{"num_hidden_layers": 14, "hidden_act": "geglu", "router_score": "softmax", "routed_scale": 3.92, "router_noise": 0.3, "num_attention_heads": 3, "vocab_size": 50257, "norm": "rmsnorm", "qk_norm": false, "attn_scale": 0.0884, "init_std_down": 0.0, "optimizer": "adamw", "lr_mult_o": 1.52}
Below are experts of layer 3 (counted from 0) of a mixture-of-experts language model. Rows are named gate (a neuron's input weights, with its number), up (a neuron's input weights, with its number), down (a neuron's output weights, with its number) and show model dimensions 576-671. Each number is 50 + 10 x the weight over its row's rms, rounded and kept within 0 to 99.
Before each expert's rows: a language model's description of what the expert responds to. This comes from a sample of Wikipedia text that the model never trained on.

# expert 12
Description: Articles and table rules. Articles the, a, an, the preposition in, digits, and markdown table separator rows such as |---|---|, often in election tables.
gate0:55 60 49 49 44 28 42 58 51 36 41 56 50 58 49 58 65 13 68 48 35 57 48 47 56 50 64 51 50 41 52 49 53 48 52 53 32 56 45 59 48 48 55 50 49 54 44 57 62 57 40 58 36 55 45 48 65 53 58 59 39 63 43 35 34 54 34 38 40 49 57 47 49 41 55 59 60 28 40 67 58 54 52 54 57 46 35 56 44 56 54 47 54 45 57 33
up0:59 52 51 57 37 29 44 51 51 40 52 57 35 54 58 50 44 66 52 28 33 39 50 37 47 43 51 57 62 52 37 55 64 39 53 37 40 52 46 58 40 55 50 50 51 38 54 51 63 68 37 60 40 40 38 40 48 59 24 38 34 52 47 55 38 42 43 30 46 51 49 56 66 37 59 52 25 45 44 46 66 56 43 47 55 65 38 41 63 42 52 51 56 44 59 39
down0:36 39 69 27 71 61 66 42 58 61 33 43 49 50 56 42 54 65 63 51 56 57 32 56 40 64 34 53 73 50 55 51 48 45 48 38 58 51 46 49 37 25 50 37 50 39 57 63 56 43 49 55 39 49 30 60 56 49 39 41 58 42 65 61 42 49 54 47 55 36 47 52 66 51 43 51 54 54 51 58 27 46 61 58 59 78 56 51 58 75 44 41 51 66 63 46
gate1:60 63 50 45 55 38 48 47 37 50 51 28 41 50 41 37 40 33 40 47 44 51 39 42 50 45 59 63 40 51 49 23 62 49 49 58 57 55 53 37 68 55 61 64 60 60 48 37 58 52 59 32 52 54 49 51 40 73 43 47 39 52 51 50 55 55 43 36 51 35 60 38 43 78 33 44 49 39 26 47 44 55 52 38 55 47 52 51 44 60 71 69 47 40 38 56
up1:60 61 70 32 40 48 51 37 43 59 57 28 36 57 34 23 54 43 45 57 43 46 27 52 58 47 47 44 42 54 30 44 55 52 48 59 53 44 50 42 44 39 55 55 59 56 53 36 49 45 51 47 39 52 35 42 46 45 28 59 40 45 41 39 48 53 58 22 36 51 45 20 58 72 38 49 59 53 41 43 35 60 61 24 68 65 45 57 56 56 59 39 54 52 41 45
down1:55 49 66 49 49 41 52 39 56 55 58 59 43 49 57 46 63 70 49 41 54 54 49 42 54 66 49 50 61 49 41 47 38 42 51 38 25 57 52 71 41 55 42 43 39 29 57 41 63 54 79 49 52 54 33 69 38 31 64 33 67 49 44 50 54 37 46 59 36 48 65 41 48 50 50 47 56 49 61 57 58 50 42 48 56 44 57 39 56 37 54 35 62 58 58 34
gate2:59 59 56 47 43 56 41 49 46 54 50 37 44 54 37 58 50 44 46 46 43 52 48 53 42 41 56 55 50 48 40 51 54 53 53 42 64 52 67 38 50 59 58 48 53 45 57 63 61 38 65 65 43 40 48 41 56 68 51 50 47 59 45 29 67 62 69 41 54 55 58 59 47 57 39 53 51 50 30 45 32 48 54 57 49 58 51 72 33 46 65 32 50 62 29 41
up2:52 64 58 28 47 64 54 44 51 53 46 46 50 61 35 43 58 40 44 52 50 60 41 48 47 48 48 44 46 53 32 65 43 46 43 50 44 43 57 36 46 45 52 40 45 47 56 57 68 65 65 59 49 28 62 54 23 47 55 60 60 57 40 44 50 48 58 37 48 61 53 50 69 70 43 44 56 40 34 50 41 50 34 56 57 56 62 54 38 60 55 36 50 76 30 30
down2:59 50 60 47 50 43 51 39 48 56 54 50 43 67 66 55 61 56 50 57 37 52 40 42 57 73 40 50 55 47 51 36 51 46 58 50 36 43 49 66 32 60 40 38 42 41 54 52 63 67 65 33 52 48 34 55 37 32 57 32 52 46 58 46 50 41 40 47 43 47 54 33 44 48 50 45 48 38 59 43 60 40 57 32 54 68 41 32 56 45 68 45 57 43 63 37

# expert 1
Description: Determiners and infinitive to. The words to, the, his, her, their, its, 's and would in running prose, often after of/in and before be, first, own.
gate0:37 47 38 42 45 37 55 47 70 36 56 44 53 49 61 53 33 51 56 47 57 39 66 41 56 54 47 57 36 49 54 45 57 49 57 55 36 43 47 63 73 44 33 48 63 53 57 39 47 61 50 35 47 54 43 36 78 45 32 49 36 61 50 48 72 27 54 33 43 62 63 55 41 80 50 50 60 38 55 26 49 62 41 63 43 45 53 49 48 53 38 46 46 47 70 48
up0:46 61 48 50 46 53 42 58 45 61 44 57 70 37 33 42 60 48 52 48 41 64 53 54 29 53 41 53 57 57 48 60 50 54 45 54 57 62 41 20 57 59 33 49 50 61 43 60 45 38 53 81 40 40 57 60 43 53 51 69 57 49 69 49 30 63 49 58 44 27 51 42 50 22 50 53 52 66 43 74 61 42 56 43 51 54 58 50 46 57 67 44 37 50 22 48
down0:32 31 41 43 44 59 49 59 56 41 42 56 47 48 63 24 28 35 48 66 67 49 51 60 67 57 24 52 51 58 45 54 52 63 38 48 50 60 75 57 54 48 42 55 68 44 58 58 51 41 50 36 43 55 39 39 51 67 51 44 38 41 59 36 76 45 60 65 62 54 61 51 64 63 42 47 66 37 63 33 52 59 62 54 61 42 38 34 58 43 61 43 46 43 44 52
gate1:51 50 46 45 63 49 47 35 69 36 52 59 70 44 52 59 56 62 51 59 62 37 54 48 60 50 45 55 43 49 57 59 39 54 58 50 46 45 50 51 40 51 41 43 52 41 55 63 42 41 47 40 44 51 55 39 45 58 29 35 67 46 41 52 53 41 84 54 58 58 53 63 35 43 61 54 64 53 44 52 39 38 59 48 62 42 46 30 40 56 52 59 47 55 49 52
up1:42 37 56 53 16 53 40 63 46 62 72 50 55 70 35 44 60 51 50 44 48 27 38 48 52 44 47 53 46 58 49 50 36 43 48 50 64 45 66 61 50 41 53 56 54 61 41 49 65 56 68 59 67 36 60 50 55 64 50 55 75 58 37 47 49 50 34 45 57 34 48 51 60 64 35 32 54 41 47 63 24 50 37 56 41 61 38 71 54 41 43 52 52 56 37 56
down1:51 42 48 65 54 39 41 55 49 43 47 38 74 42 41 58 53 53 57 40 62 62 59 61 71 72 44 48 59 60 43 48 48 40 49 34 54 64 53 36 50 54 52 56 63 35 59 51 36 46 51 50 43 46 50 50 68 44 48 54 55 58 60 39 65 59 56 42 46 65 45 44 29 69 36 36 65 44 58 44 45 47 48 61 50 45 57 45 71 30 51 49 82 56 45 50
gate2:66 38 36 40 60 70 46 53 48 56 59 45 48 54 55 54 74 53 43 51 65 38 57 58 56 39 43 52 50 55 56 48 50 51 43 44 57 48 38 66 63 56 39 57 55 57 38 32 62 59 44 31 64 54 54 56 53 37 41 54 49 34 56 43 54 50 36 50 51 52 46 46 39 55 63 70 56 57 66 46 51 56 53 54 42 44 49 31 55 33 39 62 51 57 59 38
up2:67 50 55 41 48 46 63 48 41 55 50 48 40 53 35 59 35 55 52 40 47 49 57 49 54 63 52 71 50 46 67 34 36 31 43 41 60 46 56 51 45 62 33 43 59 36 58 64 47 54 40 54 51 68 58 56 45 51 58 53 51 54 57 34 49 46 29 45 54 67 53 56 36 67 55 56 46 61 44 73 54 48 45 71 52 41 31 35 53 31 57 43 58 54 69 49
down2:41 37 49 50 43 33 57 56 48 68 31 50 29 38 42 69 33 62 60 51 27 66 45 60 44 46 55 64 55 55 51 38 36 36 42 49 53 45 53 67 51 38 36 32 55 56 54 47 46 66 48 39 57 52 38 60 43 52 52 55 53 43 73 42 68 59 47 36 56 48 62 67 46 47 54 39 54 62 36 49 57 45 33 62 58 67 55 43 68 52 59 58 51 42 69 40

# expert 16
Description: Career verbs and roles. Verbs and nouns in biographies after was or a, such as made, became, served, received, appointed, member, director.
gate0:43 52 67 73 62 30 46 56 44 65 58 46 59 58 54 58 62 53 52 44 48 34 57 47 45 59 45 42 53 58 60 57 47 43 47 46 44 52 47 40 52 57 37 46 43 31 71 43 39 48 54 54 71 57 41 43 46 42 37 42 68 57 68 48 58 39 18 44 52 41 43 61 44 47 52 62 38 41 31 52 56 47 57 45 51 47 52 38 61 46 60 32 58 32 48 43
up0:37 52 53 45 38 63 35 54 49 47 43 47 52 63 55 66 38 55 51 43 46 55 66 63 56 56 25 62 46 58 58 52 36 51 46 33 40 62 47 54 29 49 63 38 41 38 68 41 63 61 50 35 51 73 48 56 61 50 41 43 45 45 60 53 34 46 52 56 52 31 35 45 55 53 52 54 50 52 58 47 56 46 63 41 34 71 44 51 63 50 50 41 58 45 53 48
down0:64 40 53 62 58 47 60 66 29 67 53 49 49 43 56 43 61 71 48 48 58 36 42 51 31 64 52 64 46 58 50 39 55 52 49 38 66 46 41 55 56 63 48 53 52 63 48 62 42 29 49 49 59 42 46 52 49 41 48 56 51 58 51 47 29 54 57 31 48 50 43 62 55 56 59 45 36 59 45 60 68 50 63 53 53 41 51 42 46 57 44 52 49 39 33 52
gate1:44 77 50 56 53 53 61 45 62 41 34 38 36 33 34 49 33 54 44 42 59 64 33 47 54 60 52 64 55 68 49 71 59 63 56 53 55 47 45 53 56 40 61 48 59 56 48 53 64 27 49 55 46 60 65 46 45 44 46 47 47 67 36 47 61 36 41 57 58 37 44 40 34 57 69 62 54 55 46 50 71 59 56 52 47 46 37 55 49 62 49 57 34 45 46 70
up1:48 72 35 50 65 62 56 44 63 44 40 44 43 52 40 62 47 67 31 32 52 33 38 46 49 45 52 56 48 48 50 52 47 62 64 52 58 53 36 71 49 49 39 49 42 50 49 39 42 49 46 61 33 47 55 50 50 38 46 54 43 61 49 56 43 46 34 62 60 49 51 55 43 66 63 52 39 41 59 52 58 50 55 48 55 34 42 55 53 65 51 62 25 61 58 55
down1:46 43 46 50 41 71 49 64 42 75 68 53 58 58 43 61 44 52 55 61 48 36 58 56 63 56 45 27 41 45 45 52 53 45 50 59 47 58 44 45 50 63 37 53 69 43 29 55 49 59 45 56 45 54 56 50 48 49 54 69 52 54 57 69 71 36 49 50 58 50 48 45 57 39 45 30 56 68 43 53 48 39 42 55 57 52 69 47 51 28 33 41 50 57 55 28
gate2:48 42 31 47 42 64 60 58 50 49 61 42 37 65 63 51 48 52 57 40 52 55 59 38 51 48 56 66 65 52 37 46 60 42 59 65 48 69 44 52 39 40 47 51 76 56 61 55 42 46 62 57 60 52 72 50 42 36 42 71 44 49 71 59 35 51 42 40 47 53 59 41 55 35 46 47 34 33 41 48 45 50 48 47 60 61 50 47 40 47 62 79 65 24 35 40
up2:54 66 70 40 34 56 48 55 34 53 36 55 57 42 57 58 72 48 64 37 49 49 50 44 69 58 61 56 46 57 20 62 33 51 62 56 49 49 42 56 33 43 53 42 42 71 50 41 31 60 58 53 71 34 45 58 54 34 31 55 61 47 54 41 37 37 51 49 53 50 71 37 43 46 54 55 46 48 48 25 41 68 50 46 31 46 47 59 47 51 54 62 71 30 54 59
down2:43 42 28 53 44 65 77 53 49 55 63 50 36 65 52 55 49 52 63 58 54 50 50 43 46 42 48 53 62 57 40 72 50 55 49 51 70 73 59 41 52 47 46 58 58 67 45 54 70 53 49 50 68 59 56 57 37 57 48 66 68 61 55 43 45 51 39 65 44 51 45 54 62 55 48 50 45 38 45 62 55 44 46 67 47 38 39 67 39 59 38 38 44 63 42 59

# expert 11
Description: Spaces, years, New. Lone space tokens in table cells and score lines, digits 6/7 and year pieces (201-, 202-), and the word New in New York/Jersey/Zealand.
gate0:64 53 63 59 41 32 46 48 63 48 52 44 51 23 56 76 52 44 29 43 74 57 52 39 50 43 64 45 44 65 61 50 46 55 48 38 62 45 51 50 54 47 62 53 61 49 42 56 51 46 54 56 51 59 57 23 59 40 52 52 38 43 56 54 52 31 35 59 57 59 40 42 52 56 43 50 48 47 51 42 42 38 51 38 61 54 53 53 57 24 51 53 45 41 55 56
up0:44 53 56 50 47 56 43 57 58 55 48 43 53 51 41 30 55 51 54 54 48 47 37 53 46 37 58 52 61 37 43 57 75 49 62 47 43 52 40 55 46 36 55 58 55 58 47 28 48 48 66 67 38 42 41 38 63 62 61 41 45 32 48 39 60 44 57 50 19 63 69 51 51 57 55 33 52 47 40 29 36 57 44 42 35 53 51 61 48 40 53 42 50 61 49 44
down0:53 55 49 50 50 52 61 52 42 54 42 61 71 51 54 40 53 44 53 56 62 67 48 46 21 33 43 62 57 49 54 52 51 69 51 48 41 38 36 42 44 49 62 47 40 47 51 45 65 59 46 58 45 64 49 47 39 55 61 59 29 60 50 57 53 59 34 50 32 39 51 39 47 57 51 60 62 44 59 55 63 50 46 51 40 49 38 67 49 50 47 63 49 38 39 56
gate1:48 54 64 65 55 50 37 70 50 39 49 61 49 36 43 42 46 53 52 52 51 55 59 48 37 63 53 59 43 50 65 50 67 65 43 40 74 46 55 50 50 52 41 51 49 52 45 48 33 45 35 40 51 49 61 38 49 46 46 60 47 44 39 46 52 61 38 65 54 41 43 47 46 23 44 41 28 50 55 46 34 47 42 43 50 46 63 50 55 29 65 57 67 61 66 57
up1:44 48 49 52 52 49 55 53 41 46 65 48 39 49 54 49 51 51 46 59 66 63 53 59 53 58 51 47 26 47 64 62 46 46 41 43 41 50 44 42 47 69 53 39 57 67 41 52 53 59 43 65 43 34 48 53 50 55 55 53 57 54 37 55 29 52 66 53 59 43 44 47 45 60 59 38 48 37 49 48 32 58 32 67 53 46 56 90 64 58 51 46 51 32 37 44
down1:41 41 48 43 49 42 61 64 57 36 52 33 75 39 41 64 58 50 53 53 58 55 53 69 43 36 35 39 46 30 30 42 47 60 65 60 54 45 60 38 70 61 56 48 58 48 53 45 56 41 46 52 63 59 65 36 57 55 42 46 53 51 56 52 52 48 59 48 51 49 60 46 40 65 48 45 63 44 52 59 41 36 55 64 60 66 63 46 53 59 76 39 54 44 54 57
gate2:48 48 51 72 28 60 32 53 52 49 49 29 35 49 42 44 29 58 49 56 39 57 42 45 55 52 43 50 49 49 56 72 54 51 52 41 41 67 57 42 53 44 45 48 55 64 49 62 42 47 55 49 41 46 33 38 59 45 44 56 46 71 48 42 59 67 63 48 57 53 66 59 48 53 38 56 37 50 48 62 41 67 35 51 48 47 51 38 58 77 52 57 59 58 38 76
up2:50 46 35 50 66 60 50 46 37 44 61 39 33 40 43 21 43 47 40 46 34 60 57 49 78 51 57 54 44 56 42 46 32 48 58 53 64 60 48 57 46 55 47 57 61 53 53 52 54 44 36 42 60 61 48 59 40 47 48 61 56 51 40 44 56 60 54 38 51 49 42 42 42 66 49 47 44 71 56 53 41 49 53 40 46 41 63 59 44 62 47 42 54 41 43 47
down2:61 56 48 59 46 44 43 37 65 45 59 29 66 62 43 55 39 44 51 26 46 48 43 63 49 54 43 55 48 60 55 35 52 57 59 37 55 50 51 61 42 53 59 37 45 49 52 37 52 45 45 68 73 58 52 36 41 51 42 54 54 56 41 37 44 56 35 44 48 64 58 47 50 53 44 41 50 57 49 55 50 41 34 72 39 53 29 50 46 57 41 54 24 54 56 49

# expert 0
Description: Sentence-ending periods. Sentence-final periods and the sentence-opening words that follow them, such as It, He, She, There, This.
gate0:23 43 56 51 52 52 59 47 51 39 57 51 52 42 43 53 49 49 51 40 65 52 65 45 50 38 50 54 53 56 40 48 40 52 45 67 59 57 47 40 47 46 38 46 54 49 53 63 53 46 48 41 73 64 56 49 44 70 48 66 60 49 47 44 34 63 50 46 42 56 49 54 50 53 49 42 54 39 53 35 52 34 47 37 44 45 61 63 59 33 40 84 50 52 46 57
up0:60 55 49 56 39 57 48 48 47 60 49 51 56 54 50 59 29 54 50 44 73 46 45 52 44 64 77 44 38 62 52 40 52 51 34 81 54 60 43 32 41 52 54 45 38 42 62 51 61 56 60 50 55 47 54 58 38 50 60 58 53 45 57 38 39 62 52 73 47 45 53 63 45 47 61 49 40 53 47 58 61 52 63 37 54 27 46 58 35 41 36 55 43 55 59 39
down0:47 48 53 53 43 46 59 50 49 43 54 57 48 42 46 44 45 44 47 49 57 69 37 52 53 45 24 35 35 51 52 56 66 35 44 59 41 60 48 58 57 38 51 45 56 55 49 54 44 36 64 53 34 48 42 49 55 47 59 61 40 70 71 58 51 35 38 51 51 70 33 40 48 50 76 50 49 56 50 53 48 36 47 53 50 55 58 50 54 47 41 42 44 41 69 47
gate1:49 49 37 69 59 56 53 48 68 41 46 49 49 32 72 48 54 55 60 40 50 32 49 41 41 50 57 63 72 44 40 49 49 62 53 51 49 61 55 69 61 51 60 70 37 50 33 41 50 32 57 56 45 47 44 54 45 60 55 50 54 58 45 56 39 44 53 71 69 32 43 59 43 41 28 48 43 52 69 41 58 64 68 41 58 51 46 51 33 55 59 62 54 48 49 38
up1:56 52 52 64 61 40 70 56 65 28 48 52 49 34 65 51 55 42 66 54 42 53 44 45 55 49 50 42 54 38 31 55 52 57 30 28 45 48 47 56 60 38 71 56 29 54 50 35 65 34 44 69 51 45 52 44 37 59 36 69 50 54 53 55 60 52 49 67 64 42 36 52 46 48 47 61 38 62 68 43 43 71 57 59 47 41 44 54 33 55 51 51 47 56 47 39
down1:41 36 57 48 51 61 43 64 47 55 64 54 33 41 36 58 65 46 43 48 51 55 27 57 59 51 48 49 58 41 56 48 39 55 52 63 40 39 54 60 44 42 73 40 32 40 50 58 45 48 47 63 75 66 50 39 38 47 42 38 43 64 51 44 42 48 45 51 49 47 33 50 65 48 57 43 58 53 41 62 44 47 50 57 62 47 64 52 45 56 55 52 42 55 59 61
gate2:49 48 44 52 54 51 48 60 64 62 46 60 67 41 70 38 49 34 43 38 62 56 50 52 30 60 56 27 55 69 41 66 56 35 41 44 42 46 31 59 63 59 48 49 38 52 65 55 66 40 68 73 56 44 52 61 40 40 53 44 48 58 41 59 51 47 55 56 55 57 57 56 48 48 50 51 40 57 53 63 63 49 48 41 59 29 43 33 52 51 62 43 43 52 37 60
up2:45 55 40 42 46 41 41 65 43 58 50 54 55 47 55 46 42 56 47 53 55 54 30 55 51 54 59 40 49 81 56 45 50 47 45 41 59 43 35 52 40 55 58 37 48 62 50 47 61 49 43 69 31 52 43 57 46 43 57 64 56 59 46 59 45 62 38 41 49 75 48 60 59 50 58 52 54 50 34 69 49 45 53 53 61 42 43 52 67 37 68 50 48 56 53 41
down2:58 75 51 39 54 56 50 45 53 43 42 28 43 51 37 45 33 42 35 67 47 46 53 52 74 53 58 53 53 62 48 37 69 50 48 50 36 59 37 14 54 55 36 50 47 44 71 30 53 85 40 48 45 41 56 48 47 55 57 52 71 37 51 35 65 63 70 50 57 35 39 56 53 56 53 51 64 41 64 45 44 37 54 43 73 40 61 37 36 68 55 56 69 43 50 39

# expert 5
Description: Numbers in coordinates, tables. One- and two-digit numbers, especially minutes/seconds in coordinates (39°42′45″), dates, and numeric cells of tables and identifiers.
gate0:47 37 48 43 78 63 56 40 35 64 53 33 52 57 50 51 45 35 62 48 36 64 43 46 31 52 54 54 62 50 80 55 35 50 43 53 49 43 65 58 56 55 47 56 58 61 46 49 46 36 44 54 46 70 33 51 67 60 38 57 52 72 59 51 40 41 54 46 52 53 68 43 38 39 41 42 54 58 33 48 74 35 69 58 63 37 48 32 36 39 38 50 45 40 30 46
up0:53 38 48 63 59 51 43 51 54 47 50 44 47 49 51 45 60 36 36 45 44 41 60 59 63 43 39 48 51 61 65 57 28 60 43 32 33 50 52 34 64 53 53 45 47 44 36 52 69 36 45 59 58 50 48 64 65 54 26 58 45 61 52 54 31 41 37 51 59 62 68 43 51 42 33 46 35 60 29 41 51 48 54 62 43 39 48 42 42 51 59 56 55 49 35 48
down0:40 52 60 56 59 66 54 56 52 62 33 66 60 61 56 60 61 50 45 56 68 32 46 49 54 36 44 39 59 48 46 55 48 48 65 48 20 58 41 54 45 47 44 60 54 51 55 53 44 48 70 42 34 28 60 60 22 50 54 44 44 52 56 63 35 51 53 61 38 38 54 50 58 46 36 43 57 56 44 54 61 38 42 32 53 50 37 61 40 58 65 46 43 61 53 45
gate1:61 53 68 53 57 49 53 78 39 46 32 47 34 33 60 47 36 50 46 56 48 40 61 47 49 61 54 43 56 62 41 42 55 44 52 39 58 67 46 71 37 50 62 60 52 30 53 46 46 67 44 39 49 58 46 38 52 57 70 48 47 54 43 47 38 46 43 59 62 37 60 49 51 45 51 66 47 58 54 51 53 51 55 48 54 46 48 61 62 32 42 45 27 57 57 41
up1:60 46 36 52 53 45 37 43 36 44 55 53 55 39 43 45 46 46 64 49 44 58 44 61 42 49 53 46 57 58 46 33 55 51 59 47 36 50 49 49 43 53 56 54 49 49 54 54 48 60 45 46 51 58 43 45 44 45 50 51 52 43 46 42 59 49 75 47 60 43 59 62 42 46 59 51 45 52 47 49 53 58 52 38 47 40 70 72 58 61 53 47 62 38 42 38
down1:53 41 52 40 42 54 64 44 64 56 36 63 59 57 44 54 47 49 71 43 60 58 49 34 53 61 50 46 61 35 51 53 45 52 71 60 52 56 47 55 48 56 57 42 50 55 49 40 49 55 52 37 63 28 41 56 31 31 60 58 33 48 50 64 42 45 57 54 59 46 41 80 59 54 59 33 51 50 69 61 58 31 46 59 60 45 37 53 56 56 59 38 56 52 43 49
gate2:44 55 51 53 65 32 73 68 39 43 63 53 62 59 52 59 48 50 61 60 52 51 54 54 48 46 49 38 59 63 53 39 48 41 81 55 42 37 42 50 59 67 50 53 61 37 50 45 55 56 51 39 54 60 44 37 51 50 61 50 62 48 34 60 59 38 55 49 57 43 55 47 50 48 53 36 44 52 43 50 58 56 63 49 39 48 54 43 37 55 62 47 56 55 70 59
up2:45 45 48 50 63 27 51 42 41 45 56 48 62 47 40 55 31 43 55 45 39 57 44 41 48 47 53 37 52 55 59 49 71 36 53 54 33 57 52 64 52 54 64 49 53 56 42 21 65 47 52 55 61 52 43 43 62 61 61 43 62 44 47 58 61 46 73 48 48 39 66 43 55 44 49 42 42 55 59 47 49 53 45 53 54 54 52 44 49 55 52 34 70 59 76 63
down2:42 54 50 45 41 48 31 38 61 60 32 54 45 49 60 53 55 47 49 55 61 38 50 48 49 47 38 56 51 47 43 37 58 48 44 57 45 57 53 42 52 60 44 56 55 50 51 42 42 52 56 62 52 60 47 68 52 53 50 48 65 41 59 46 70 59 56 56 34 35 54 36 72 37 45 36 44 57 54 42 62 61 54 47 34 56 31 64 51 45 52 59 48 70 45 37

# expert 23
Description: Verbs, ordinals th. Ordinal suffixes like th/st/nd after numbers, and prose verbs and nouns after was/to, such as played, built, began, place, years, work.
gate0:39 62 58 55 58 46 45 47 42 53 34 45 48 56 69 49 41 45 50 60 71 56 60 53 53 64 70 47 48 48 51 66 56 62 44 40 51 46 47 62 55 32 54 53 37 44 62 51 34 37 50 41 65 48 43 56 31 19 58 44 57 40 54 35 49 44 60 48 60 27 44 65 45 42 40 37 55 51 63 51 62 47 41 46 48 48 46 53 43 48 67 31 35 66 43 58
up0:52 62 50 53 39 52 65 60 55 61 42 49 62 52 55 60 64 51 39 52 45 52 66 44 51 54 43 43 39 40 56 54 52 57 46 43 52 36 66 40 51 71 65 49 46 43 60 50 29 53 47 37 60 26 49 49 43 53 22 52 66 51 55 47 53 75 39 52 33 59 64 57 46 33 39 51 55 34 46 39 39 38 50 29 47 44 72 39 49 46 57 55 57 48 41 60
down0:44 62 48 29 65 58 57 37 56 46 51 53 49 50 74 37 65 62 38 65 32 47 26 48 54 61 46 52 52 46 47 52 49 56 32 53 42 49 59 49 32 42 40 63 57 62 38 51 54 55 41 66 46 52 55 58 51 53 64 55 52 59 53 44 59 48 67 54 54 57 49 49 52 49 59 66 46 55 51 81 62 54 50 64 50 51 26 55 56 66 28 46 39 31 44 59
gate1:60 61 64 55 35 46 58 39 46 64 47 41 65 52 30 44 62 69 31 63 59 49 52 31 50 55 42 25 64 34 49 54 47 45 38 36 38 47 66 52 59 51 52 56 41 44 46 56 49 55 60 46 48 54 59 36 48 60 49 57 64 45 79 47 41 45 44 41 42 40 32 54 58 38 39 36 61 54 56 69 52 30 51 65 52 31 58 50 65 36 66 43 44 37 34 56
up1:56 59 54 43 43 39 45 32 53 54 46 45 79 35 44 38 53 57 37 54 35 51 49 43 40 65 32 23 62 37 47 60 44 46 59 39 29 57 49 47 58 47 62 38 36 46 38 64 56 39 66 57 44 51 43 44 37 58 42 66 58 39 70 39 37 59 50 56 37 43 51 57 53 29 42 32 53 32 52 65 59 37 55 66 59 44 51 53 49 45 55 57 53 50 43 49
down1:47 48 49 51 40 62 49 54 54 61 47 48 50 38 62 30 63 46 53 66 60 47 59 50 42 67 48 55 63 46 64 52 46 45 43 47 63 61 57 44 48 36 42 28 71 42 42 46 50 44 47 61 62 47 49 56 49 52 58 47 61 44 40 31 42 58 59 59 47 31 57 44 52 57 59 40 51 57 54 53 50 49 33 54 52 49 38 65 58 44 67 51 65 34 48 35
gate2:73 55 53 52 52 67 46 54 35 39 64 30 30 47 41 50 32 48 41 55 56 51 49 52 40 65 49 38 44 53 45 28 50 41 55 57 53 55 60 44 50 60 49 35 39 64 51 59 66 57 43 43 61 46 43 42 57 55 30 39 45 46 49 56 40 50 56 63 46 56 59 55 32 46 65 24 49 17 29 43 50 47 64 52 56 39 55 50 47 50 46 58 44 59 43 69
up2:58 39 50 51 71 71 47 50 46 47 41 55 38 41 77 39 47 43 44 55 48 49 52 65 46 55 41 54 63 37 41 47 44 51 39 50 57 58 51 52 25 59 34 46 38 44 50 44 76 50 47 46 52 51 60 38 57 58 40 38 50 47 49 47 47 48 50 51 52 45 56 65 38 47 39 47 51 30 52 30 45 58 43 60 50 38 63 42 48 48 53 39 52 53 58 51
down2:48 19 44 46 35 69 53 60 42 66 61 51 52 48 37 34 43 53 49 43 44 46 48 25 51 53 62 60 66 68 34 63 45 13 27 49 40 72 45 52 60 37 49 55 49 45 52 45 30 47 52 34 55 46 44 57 42 39 59 57 45 50 53 61 47 44 58 53 41 49 46 35 70 49 66 51 63 69 60 44 41 34 47 66 56 55 50 47 44 58 55 49 44 68 58 42